{"n_layer": 9, "d_model": 384, "n_experts": 20, "experts_per_token": 2, "d_expert": 384, "d_shared_expert": 0, "activation": "swiglu", "moe_layers": [1, 2, 3, 4, 5, 6, 7, 8], "router_score": "softmax", "normalize_top_k": true, "routed_scale": 1.41, "balance_loss": 0.00475, "balance_bias": false, "router_noise": 0.05, "init_std_router": 0.00617, "lr_router": 0.000988, "n_head": 3, "n_kv_head": 1, "head_dim": 128, "vocab_size": 8192, "norm": "rmsnorm", "norm_place": "pre", "norm_eps": 1e-06, "positions": "rope", "rope_base": 10000.0, "rope_fraction": 1.0, "qk_norm": false, "attn_scale": 0.0884, "tie_embeddings": true, "parallel_block": false, "init": "normal", "init_std_qkv": 0.0265, "init_std_o": 0.00624, "init_std_up": 0.0265, "init_std_down": 0.00382, "optimizer": "soap_variant", "lr": 0.00333, "beta1": 0.95, "beta2": 0.95, "weight_decay": 0.079, "lr_head": 0.00532, "grad_clip": 1.0, "warmup_steps": 200, "schedule": "wsd", "decay_fraction": 0.584, "decay_shape": "linear", "final_lr_fraction": 0.05, "batch_tokens": 65536, "seq_len": 1024, "doc_mask": false, "train_tokens": 364200000, "steps": 5558, "dataset": "wikipedia_en"}
Below are experts of layer 4 (counted from 0) of a mixture-of-experts language model. Rows are named gate (a neuron's input weights, with its number), up (a neuron's input weights, with its number) and show model dimensions 256-383. Each number is 500 + 40 x the weight over its row's rms, rounded and kept within 0 to 999. Numbers have three digits each.
Before each expert's rows: a language model's description of what the expert responds to. This comes from a sample of Wikipedia text that the model never trained on.

# expert 14
Articles and determiners
gate0:483476501522488484558487505539514533561553588524536539511570499476465430544497595489560526424394486525567505486549538461555463531534520570447447525516506513499471538531498519495559433490563499446461476491504487458543467541568564458504531466504513445515549503516498491516549531516577524446440558508485477537479525522539505541532524375517430480449534495517504551542516512437480522501425
up0:416498517564530543566506546542512444488533557497495511501568495502500412504464585504510474497415517562510551487522476487561467546511463563564461478498435496500492482478526497561476406476509563565474541528455461453466490578517518375524483509488515461488531544473528469521547553594558488449459561500535420510520436541551544499546541453532488465448490478499510474533528558507458451473440
gate1:435555510516441509408506530505480419512569559534497517491501522527526518433530455530423529529440467507507495491504502508479583511522414427534503462465458458493484466546468505425525521474518536473507562485546471529484531517427537561545462572462512467495520542460536509477547512445513426486508405507476430582484511533553489477526435515459527489464597470526491474516515451496525494469509
up1:541553527515549443545539462480516544479550561514513598500477516505419536473457467504502521538538426609506506458466579539553578529473480536514436546512460517481414569535473493479572462509439536464531499483476457565522531517436583529562450512455539459479491463540474495459517446423567517426504447562476455533487477464449524516442519449491454439548514482492511480488497560522482536471501
gate2:479441494469497502561502485493486513489528505438493507487560525478518461474487481507417526464521519434427560475507510508543551529492522478437504508526511500486553497489504446591471523609508462522418450580490494480511444602470503574527462457494506506489645576467495577542465427465475584437565532508529501492552439473474469429531490527571471506417544572476488502411498499569468520491509
up2:492480462436491446558538510489488520498485524491500530459519518443492455523476491509480521483515580448454551459536520487500540534553511506410506503560513487480557506525519429509403503578484477511439431506452444475498445530431489584532502514475503446545558550503453527447453427486499496494570539487535493459543461534539485486468438498547456512505492560497477550537505509520493475492524
gate3:515495567467505528502491419474421489465580465544514467405504460469584513544533473505553473581497566531487491464408405456490471600537498421496483571498470487502501524474528493526448475515481524525510430463526454495483494544542507635563486524466454566478486543535573556479526462575526554451528519461554477503472535484483441479544567476481510546505460541540477545514477489502529560474501
up3:529471502527514455468513515474504434541509496481562512483563525399527457480526462554470565499428515535540542511565493530443473356514454520503516465526580465467463462509476453496484429511444494474494463451489475484494494471544511600447497525483567449444515519482543462530516468440486514536501488512504446534565518542481502494517507550453530478513509472418509456515530461494499456554491

# expert 10
Mid-word lowercase fragments
gate0:533511494563471440553472465445585521509523552562521468462497502480506400559451432452547459506442491514473516477525556478461452492466527512470525533432557496518495420512516448521435441468364558536462479567489489441460485516445519473518442509523476555528575536441521513462524521470439508444528557547479538493512479439524473521573457514491516479532455531538429568503479484438486438496509
up0:504460459530544469420544507513530525508408510470510583526495473498463561499522539499467466439521501457496543511488424546504500518497433499504475447538440544413451530498556550443513490462566511439648504443492472563498527460494494507515558503513548452465421541519534477433467453487517460500530432453532477442486542568477571519469529464526515542522507511469619427420446515514487543540505
gate1:483408481542486512464484499418471469519539546490459476457536457531479473475462452504476553555497501470485575506560469554525543550457463477520455530529547472516459479499515509530483463479454543460501502577485468549466494489508469457459543527506484490505559561540487500542560494463438534483503600524436544470563554474517510536473471511435543515490523503563498535425560532510448496515512
up1:440512462479500468509460473524592521514503537522512466556507531498504528477493460564515559523492537493576459497509541524462443492590514452525432520539476523487526480601460523503477440507476468518541538501508474551513409507530499474496482471551504513530514557472469505515436538504487548494531441460512445416507527468535482502527474509504472555521465494574471498520514519565477528540535
gate2:472506526508456464533455455532477497465535458459527532539529518489460427456512481566547559516441502475435479521493477494542494487476482528523416534525479495575591519431504556558423531546477452497545459502403560507442494530459461518421536561532508498469482467483571494504489454502532526489438500468456468467527567504530584515428447444487524480508534552495579523518474472512478423466425
up2:490523563446570510523478468483456527479466477531468511585507540504524486481548408558460436514490606491514530470497547514488512407438493454437509448525503491520438474533467415398453453485554528516468498499480513523495567511491512454396454455553536533534471498534541629473499551457517479542491544502462493513420540490451463464552496545492440486439460489515446488389429491454491421447485
gate3:488547414472485507485475482462560526555493518438479501509498510509512412506482445488456528507539534533388508485468509498518526511484515455510551489545495446451450465509466426482531460504501573504538493461484541480516511514566490493470504427526498519533469489510433499516538541444486553524481484499515546532459571527582467577478497485480468559492558496476441525461427462484552541564506
up3:506460473489518541430502515498506529477512511533567504564426565480423460557538509479433551512580506502490580496502486461490527460510505434498468418503549526567525508526474466540527572533425476455495490498457517558511556465477484500493473533456547537538478466527484489561507514543426578527575460513540521495479560486466446592492531532514451542493525507524473486573488518537532493485479

# expert 5
Vowel pieces in names
gate0:502418522514536534501490540495449481466500436500458405471531514488503495505532537480468526533612427520512535543556468516500557490517461496472440473519507467564535458464497449484533530491523418526458427499473438489574512511527520535569478469456507469519452467529456499541512482393514507535480526478462447518491461476472526473547425503481533527551560431545518502497441433568538469542531
up0:505518403536525505497488441569473461532463518484487529493578448555490526560526503454472419534473490542540491512424525500493461532524486478477552518424473427486518515542504453487422422492474543541533516532518580441469594503491509516503525504472530504502534482488496508472488441417411445514519469501468566502545536540524464463553548531532567537472442552454489560492468508500509443492501
gate1:479495489488534466530527552491549478548404616500515500549489522465418532518498459495491462530539511476521458541551506560569509477543445531507565548482487486544581547547423569588443521523518500435514570500461454600498490566461521537512519439581514489505482534421493476482500555454528550547501538543474499557544525479473454459497508421530472579459507592526523481461521521571495551549484
up1:525549456431519502473476453532528499526510453503479400451451510492551413447524533556443467529534461500453602453475534512522511477511517510477519521509547481492514483536608465507512552456545566546457433482546558565550450487524484461579458485432480403453485513579476490559569446484577380496490451500539491452436421516471474532536513546482484445520495441480450551536484488499527508543427
gate2:509527504549538452522516412515472461556521484533550522522496486439522570551487510546457500509461490571431469477506464488474491453532463559591498545540522501505462487568540435562525501443510443590494450539533514463447547521486454434534427566504486451573442466480420482473600507494493537533559553485518490509542562507517552436525476467515490454481504468460486478476505510462526482520502
up2:530459514480465444524509532506564485430489552479472442449539511521512420494456479456515461496441453416540526513472464529515502537497612523453440481460491518567465500484463541392483526519524525401479530468529447576568468485546542591476464513504506527508536570542577530442437482472470440494460522492443428502522506499475470543437475508527520539554567506498478503448483497478494480518447
gate3:602490472524562525439561473496453445507507496496538486535510474496497570522502503476509497493472527467471524504537515567432525585493375447519508502489524467439523411538537524486450535522525469502542571518454475495564560496561483558473529490453527517473465523514501500451473461537464511528520479465490442530490540473535537466458414508505533473492420507581487485557487508508548513611489
up3:463514552495553465538457434574467504519565464532528477483530556483510461479554497441528435547518529479453504467490486451482434415512502578577477477546519462568540549550469560492461484480458514474439509440457530445503460496493546418540495463538438512550518409480448476495564607492487435451499506568606544508526538552541431510458537451532530497431530455488514529478461537430531447484487

# expert 12
Month names, word endings
gate1:494497531474477497557491534510534493480552476536509518482497528535559545556473492508487493494595456528522471447516514484556516485516537477532567511480477565565457516492496547455493476564497544538526483519442501515485532522502481465504534455522544539532542515506528499442547479458450515489475488492550507522417527519458501454521500459495564506494496478542499466506463500473504508519490
up1:549453599537530475542494427402472473469495515445501504473478498459470501542452467501526434456477548497548572444460502454497440510568470504422484538550558477503498441502454463512440497516597509547476490510511568510431476489571547452466466518509432490540471516515543522486489521559485534505451526475533490515485514470534531468518468551492427497376537537529512447504482496508478470495458
gate2:469469516476527524511533521594476560518531547464494517462530484520509470515556561470530494480543463548505497492521487532504499472498529569511452435516497499472451581482518499461481465460492502516496563447518524465546465538589464518480540483433506473472548541587560479571520498506548424499450545481470480510475462530523558471504517429521495502468434482541456526457385533481471489533494
up2:533498515460556510445509463417461506443516499508519506502525457519417416484521444499527530447501498453463546524488508448619484406517439485451499508467552516550504432493419469501506489439529517467490456558541460461439456477510537543522461558498471587518513453514450519469450535451490512424484427469532520526418538511475456553596515525504463497565571489598487428515508513615532491550592
gate3:542459543443528537449476565507548542519571501482524518535499493491476461511537553520519509472511504477500442495559477532476507467471540545484437472472547491491513543496486536527516475463570527538481460544506432444530482458470415534488533446501554476464451497481500532481466491439462528535491527461416459532520499457518483556489553541562447443465523521459540436493545543505479472470534
up3:491524468558478530512479472514463453514468542516538531475548522474475518468468502481448516512520484510493512458437507544535467526503519453529575495547534486455478549499553512389478547594496490493496507453554515468468531503464617505530461505554455547498498480545481503518551474463478502464543504514506502434499510475511531544524413521461523555487449589478487587459567464467563499452522
gate4:500488433477554531521469500552532544541496495507513464467447452496520535558531473491442529492548481508507571485501475463551516507555476490470458564484506468519457475540527542477541503514521480494450522477580470495473503510598492588560515512513500493491467473510567451501574559513587515521536529524473479571507478580547611542511466482465518527463522499493490521528580464444494557556462
up4:441488493583448559501479435493524484508491545519554515483531557523508448460500479495538520520493495525579521576570476480479531496460510577533584496488432509470437505460498483450468509464536466508523473515522511458545439471505516434470471447500524480522593461495448563474468432500427445453491508517565536458486534496517457507489418517580505509540511511486534481504482570550519437505459

# expert 9
Headings and sentence ends
gate1:546506418494503523592518501533413552455537480485537539495460506457557555483501491486486500489494436452572485573436481520460430466516550451471548489494523561505525486531534497503462449467475401483517492562530497550497479489486494569530510493563568433474499462501553495463513484518459497511489498513512480458462499477382521510424462489503487531545517476506478556494454463501553495536531
up1:428497582505475484470519560464538488566477485442495497502497543536437469484477535498511549514490544530491474419538497503526558537532415553518446470496468418496458496499523475540530529549477549505502475384465509454486531581513513466498507499473436600526547505485428535517478485487510503503549570488479471538501504538593471485564516509519509436451508495428540444507512531459452576493477
gate2:497506455514537444520445477502465551621522517502460487539547488486481436594412537523568524540483541493450487493484458513482479519528452547471517434450496515490428443512503483489570514496488510569535483496568454513497453544520489504459480488439523514450493579504486466505513497509452500477523493604510537471479503453496498460517528535497580477489451574493492481455505499521517578501444
up2:494535453513488487519553485484545440476500500474526524535496485558503505480560430528497456478454504492514564504427484563460571521464515471496472519504596477549495467524573564510498474472441518515497435538557526512452480509431534471389480561501551593509451434502466468467572470562445477488599466518550533510517538527513486471484568519512548476450455426435586400438581388457522457517545
gate3:452559521492442495501486533507507525489513543456498467453503447506442522551507503562454486474543452475490562548538524473531555451490490525520502443550439498551503564521530452555577471520434506481533501471450571515543468448456500480527562519525497556480457574454489455476462504500457564433504468476510524525442480457464563494498496472534501481431508489500540500571448523455453480550462
up3:483511529562414505513493419451475448498466477499499506549540514561606539576518459429576423527481507511430513449488489415519513393529506480565503485495591591524487476527485567415486472519412446483466477480519492550485549511517525532503560536512523440517470554518503520456499413537496517462479536540519496541545478506524448427512468539540484539488415503474499469512632516509509473449525
gate4:467531524445546521486504473539496515451532474518490510476486510537521536491537563481491534517496457427472580465537495485550485527520463513536544557479475448499414491455584451480501537552530496498511479567521519549535552535506534486538498455573523555478459391511512507458447568482514526555436433524440501481548448527525455539492453463505500529474526485507523491476497468476566505543533
up4:555541532536478534508481550471497459533421539482571491533488536424470548516383420504536494509477508535614462442492570424502548492468534524456503458462553532497560479493453442511485450548515493501487513516483458460458456408481475459529549554442477526583550554431426482473503501504473496531516519546536489514480540424507505519579576476517460488504539494492470528526522490521450513557457

# expert 13
Plural and suffix endings
gate1:505510558492535473499502519489478523494580524559437548483551551442453541476492557467585518498526464498483521506456527549550481419470480498567485604397492438436517481490466568595523472590476553495566439493523454549410498517499549554474505471516515448446459568537555525564498479463569505517535601490472525496524519504465411509477416514384454484549516459467531545530495454537486464507435
up1:511435528509446521496562572512523474457471510492495559526492560505572457518505545582421545508465455526461547452515516505578458475471496554456505494502544490457456473398534459461596460446494515539501552452485576476466470501496551487517508457495480498488545482534493519547529585474405470449576512458464446440503563481516468508542560551491523505466442498520589523506498553491477463516554
gate2:535495474543526378429486510521547506475452503512518493477473526494470552500471534509490585529460526455465475583460528473549526539520493485549533511544513510558566554490545510514623509520521471503575447491432474547540494432488529518468495525539474497496491473517464574510544538424446478519455480528463506435458491537500514542513522542549482470444507450526530486453454480435511445538482
up2:527506468580567508530499547476412507598516467458508427458571416481525520410509515526549489531540539541462510504534484496500512480504468493460485432433475499526509535590500448451509481518515579502486539499490543470600473512467482540542515498517452445464453473449534430498452514426501545517510511577515469552497528486504504465532509444520469543470521517451555541476507536557538545465530
gate3:454462517484427447514498503506540485518584510509486481437489504472548471450430482437501533545425518501542425494504525468493499462449504465577497478488502502489522450520449559497534525423447455505515565505511536472544450508482542559450560494483521434511445502499517454484460494452541523495498477484505508521500517462529523524437466448526499517536533568449490578478449551484517509489515
up3:474474505524489466482510529479497456582435513473508566502483521566453425540510531504520532471481490491430467451459443514452518482538474504441459510508525493424521512555523494472500537550435531537478516491534481486510533506515518446497490431503489519523530544536577538463490471591509505516505512506528560521510494489488562535525502489543424518470483468460532400564524429546509490548555
gate4:523542431465550495586483529495494476451481546493463499552499568479408526517477499484557586421525445477490508491465512536551509474458534458516601412510453544581525594499574506466521468596584466502565491555528496520500499535476509497456575465430508427571504492530589475527525538503579491433474490493512469485508536448484605492485473453546414547544548563510496494480516464500450599527463
up4:416483547487493522508517451524458428487457441504485492617520536469390448508518535526536497507500559528539589466500490489504471482508517552550541426568468494537494462502463533534468545491521492513478451543526485483538573502488466521487559507419531517530448509474467466499464520476449545464419494440407418421461548508492461561414461478433537527517469531483417453522552561520522458543523

# expert 8
Numbers and years
gate0:512487507477561506535507502537484531458529470477476436475501545578508492520512554497445537502509510482443458513541551510465484490489470492526463524468524515542468428462442451515527582510392550501498495534514453515507523493548537565508514478456567527521482572455494551605554452545560466553452518482452469529542478482498448426550484518548496468543557549475428495511470548506493535529443
up0:425565469428527446505514475536400434506503524467529532461486528467497528489521520441558493538456538502498541550480448536578531524524499506496525445576511492447514478504517536503466456519554431445485467523437466430548516480496469468542456522530478423491547451559531426449520433433508526414600476482478492498453499491474503540498494491474508465489480407511527553463523446577470533551539
gate1:522527472469557565479560453504525497459522513519498516573486467490573450418478494537557565423467471524540533467465481415574496484547448575548523545468511465558557469461484499524447471477533448542508486448466579499491510510485495516510546501537475476498461545527508494532559495485496560473530413485454474496475522493508455474554533531529535482464564493545563464535434485516498521481540
up1:537552560485524499514513515464542461477580487517477431508486559492522439531461552496425479447544538452560475539456570491398577512456489542483471445450458491473482495535481463552548515482486549500449539555478525522532500479471537511559472487465551511550592463545535434505476542614511518526535514496512462506523449513566539540562474455471496490462518564465460491504544501488476546473501
gate2:470514453453557512512494428483486528499495478471476547557466482528491531451444506511600481483514514540519494530565480473567473480552451483542472503565490421574429470458488482474486504441479496433493571556518496473459462508538494513454517490562525486521528494488583472495419471486463548517532506507534499410529489493445399513432499455476455467528461520524479440475488477505469435475564
up2:527506527510472464469485403496516533587476507508529517489416499529525494449494504458524468439497520522581510512598438504530505454442487511499523463534507489530580448470553447465534457490586476462509520497456530456488459507484488443564543543483527460507465524495543450569466460531535533505582495482608476451483531498474524518455517501445563512547433507622528476482589491528538487473478
gate3:485486518481474524506457481494430476557425493497561474472536610481464445430520524554496506492497459530502501444476488491467559482524514462492470507490491545494523525423545555476515486509483459531494542590519502507528513565531435556552553603481495460464536518458487545514477503461527484542474477500438499498414521455515514536503521510487542499421456449544545512535478496476528528489519
up3:517425445503467477454546464545502488516470485447570552475414499478530498520435503440512525442519559495487450510468568565524537512526482551473511508475550490468479463492577498448526538425512519554486536479548461523399440501424619374546455546457511490525537551540487512527497538504527457516507512537533510444460474493547552504512466514525499475485537539434435480530590534453505478510489

# expert 6
Function words, main verbs
gate1:446424475498473526507535503543609492512484531440483471470498434465534466576490497544511563468478490483521473517483488521497429520465458471555501517430448625448475491464437579547458560498658534553459553540504404522512504490436514529528467516524497528482444553563486452506581462510437434471536538485510475516433495508463477498493555489525539468510518536533487519437510526462554548495501
up1:502550494488519454462456501477488506531496506540480534473481537560540541469545519429497495565502492496461453495486560504522510453516581577447469455509495460485496554518507492561503462492455387488478476493493587470476528473502476423474475472502457508506564486532522533452501552564568507533439487448520536524488512444489483499491543506478473552522490504506438500538459491536421482439501
gate2:485551544477517525532509469495540501482527465551495442493446536521536436467524565454578520532488453359546538556471473535506546517481455481466442518503530588556500487488520466539542495422555459484493467521432413516542433438503522554559510537503524511503451502484509456485524510502510456569517497561543552510506407446542474527487504386464435539479436473519516509555526466527543476527428
up2:399539553507518592572486520461494517460575510579461516483490470458564471475545477516546545483475518372507463537487496506561574504487484460532464447494536529503457493476512479475475518398565476481465488523477461511504455468559524522496450544575467486536484540496537495519546571472493539511508531463570562548499448469486486512488436434548415491499429493441525517515538456472448469508479
gate3:516445496473487486513472568408526464501593487483527529512545524538542518496481486484515519434488541537497557469455519464539451485462456522472523541477500507472520481470507453543540404509502516478429518515467490516525600463519488487389587424445460516482475510468450451505493552533497471554494508447486513455414489490465522552509566522516500561461511450565474447442515476528503482473488
up3:457475572504460486515459460459542503526517488492563490496519486511517511571485449510551580545449507410468423500526501453507587508573408512421512515480471396562480508501515437527461535500555476506506544431464511433592465499484475530531531468456513506479538476479482541469508494473538487464489467403508504450529552545475473461502512565472493555585447535442450485536466526520443562530537
gate4:528493488484545485531516463554527560440442459454474535476509529456541440490551505469416541524523541443489430431433524498481518452454506389440470551466523520458479581529469478428510480458553514458555491501562447585464517511546469449470562480477441539553531512557440593523505474487507485463557499449460460531456577483421443430417453435580449499491472503533474443476502483488434502510444
up4:497504483496552514570546503479616501490439538496522514461517511481520467462557501408448489462535537499510485486506520495498465428461474430501471536450486502490446449462458506488400500446477511638471492441420511492537508528504499440493478458479545448474569468487453552545569477565504541509485470433441513497535536401502482479512495553515490509519468555484456430463546507577557544509493

# expert 19
Sports and country names
gate1:483557514545526527510512516486492540561527535486455502509502466571583466489483497433483477491447430516521528514522467461614487455526448450398464522454485498459510478546494497477505547510561471464499479435547459480483527584501514560466492529498479397546581477459445472444497482545462456476490488567604512498541527447543494491486473532551463467510507573481523443493558553466514481500507
up1:478415462554546526487525435560488451540495493505482486518515470520504565443518484536525525514452455493448456518532511487478526480444454457431435526479406458458492480524475519462473452546487447505503543470514445480530548523528542465395522487569526530487530461540432415480484552468550539516435414482513492473506513460551485534469466481439530556555456550418456455515491568553490536452434
gate2:475507463425461518495497485479526539526525512518497495535521514561508557466542594463502560510464513537537461446503487517535434463563495495523463477513461487496430483512510465612531541418530529510519485522472596466523503577474423581491421516465484501469469478496528528480456483500526594432584499480467545495540549476496520495494517486494543533497514475574529506567451445457519458523564
up2:433508503578493497506483542489492513460543471423498532598514474567506527563545537482494560484489497511428479427526458521477396478446483450518503513471540519494548511390497498531547566555468509466521574605495513538515506456462439515477544495479563473467503473441546493454501451544475568537498484550452542463516477450536503433500496521452512546511514462508449504441484456523527505507545
gate3:515487512535510605519502493469443472459484486432458435499488530540554540556508497532453499545487534471500520506573478514505514441412511475513453496464480517484501510539474592490458488478516411529489495518477534514573527515538509482499511463467553516494450501504514470540520509521464439449550477424463399446506491495462498529441520546513512465507416546514542538515467438500487466550525
up3:504533532440496484483541520453604512459473573500515517485510530505472500464468467508548482503488444499580499453447578535491455559483546517467523534527454466543542443472483473513491492536507564473469533495522455471442553520510508513431442547483500498496562516534487476413503504470456498508422562489457464546489473521502478469591463439513519523506505469516610498516494466439496497481512
gate4:505541424449432508471461510508499604427490587409509511505508600508460495548439464464434526504443504580600553432523521482502465543510507440508452514471447522412499476477481485477498499448455489460510473527510511498475483547462432509503516535486488553480566537544470485513478462551514516575453515493417515514476491491540467502520512507531458514541468544503541490484452471488474512470493
up4:522416505547476454539505499442563520520438557499555512488494495544456486495532477497497552513546469508453520461499498484512443510479478477478490434529471449489471484477467471516494480541549453479462504490465523600468509491459515531498647462470489422437468506498562505556458563543499463402597532481431519537503469505494478529465566575462468495443502523574491540554485521430533472446528

# expert 7
Word-initial capital letters
gate1:480528460545548518475493541451540441491456431499559507470530464484579522476453486524454529520466520571536469542490494506475568435519494512485506521479544558478479490468495545476539500454435557478549494495481461565515484498527520448579475475537494517603465545496480562511493502515453524525428517535458437538477476476533460436486487562533447452507527468485470564415623472501461460540505
up1:468448534507539515452531399487442512533520526487515557522399460477551482456508451475446568561425574561512581491507534457510543590514498516451511508512501472458529480548486473602522469498498452469468491490501528483451498581479488502474490608438491420548502464547606455453517538576525514445489540430465477439444516459444477457507504556514471412526454434525516544433505502474514413452568
gate2:497512503517537514488539527512485485484465482416467544501543479461512459511512477489460571549524492474502443457548537469532540456515541525521540572563515521491554505545501534457529554498503521509479529487473483536515534510470546470542533455496505545514516483528533480514492442518565592570399457513481503507445486476460473442520448410495522501533407455525488501498522590436486467498487
up2:470482524448537493513430432471528526547530525546478541509506533499502606508455439503475448516404428536547545531477448516447516482507404423500482464505455526426479561497520491580526471515529438496478498548573518542568469449544520499503472515485481518484454513504526482476520538519493365469502530500502447525484551459570507500553542519463472469489494486441479487531513452481495503485458
gate3:564475475487464453455456466499517505486523480466525521484452476499452546504418544516426539549503488557476433488544532468539487467491468492529423479492436531504490516541501478448473441448504470505513505513518453497534524503504514514503430524526562588482466530503533468562491439511520547484453478479449475521546500490523524507494539485483507560530471472470487503548560486498497502489444
up3:515526434480504480496501403466477551529549443545538571538472490469468482548440501461450521509490524564513484509485543475488441505540512513524456437548476496567485483537535520502513490418495484520513534492554483493577550526452542472503481496481566456420469523476543415522478517447489496434452494391488451531579447446543523444532557480487518562533514438528508497507520536527479496504453
gate4:550512453517495527452462520548454479476498527486527453322603504468510497510520502509524544499494534428482622453573455582488513554548477538568455491518454505515474489485493506508447576456462512563498548497472492530484533505490462457528531505432435511567526461470515577509526465506587465454514483500490507497485612492543505490456503550496409563495433465507504520500512463475523546479545
up4:543494499513557502554469548453600480532518475569520503487536509463532480485451482464498541475533543517430545488472561537519528455456501462452442445584504528514511553468462439482541582515520487512491506549423516512492511512465513465480514460469471473497558550499579494487535603465517599443566531509531535547471505478490463516493509540521418436457511508445533459455466569479505573489487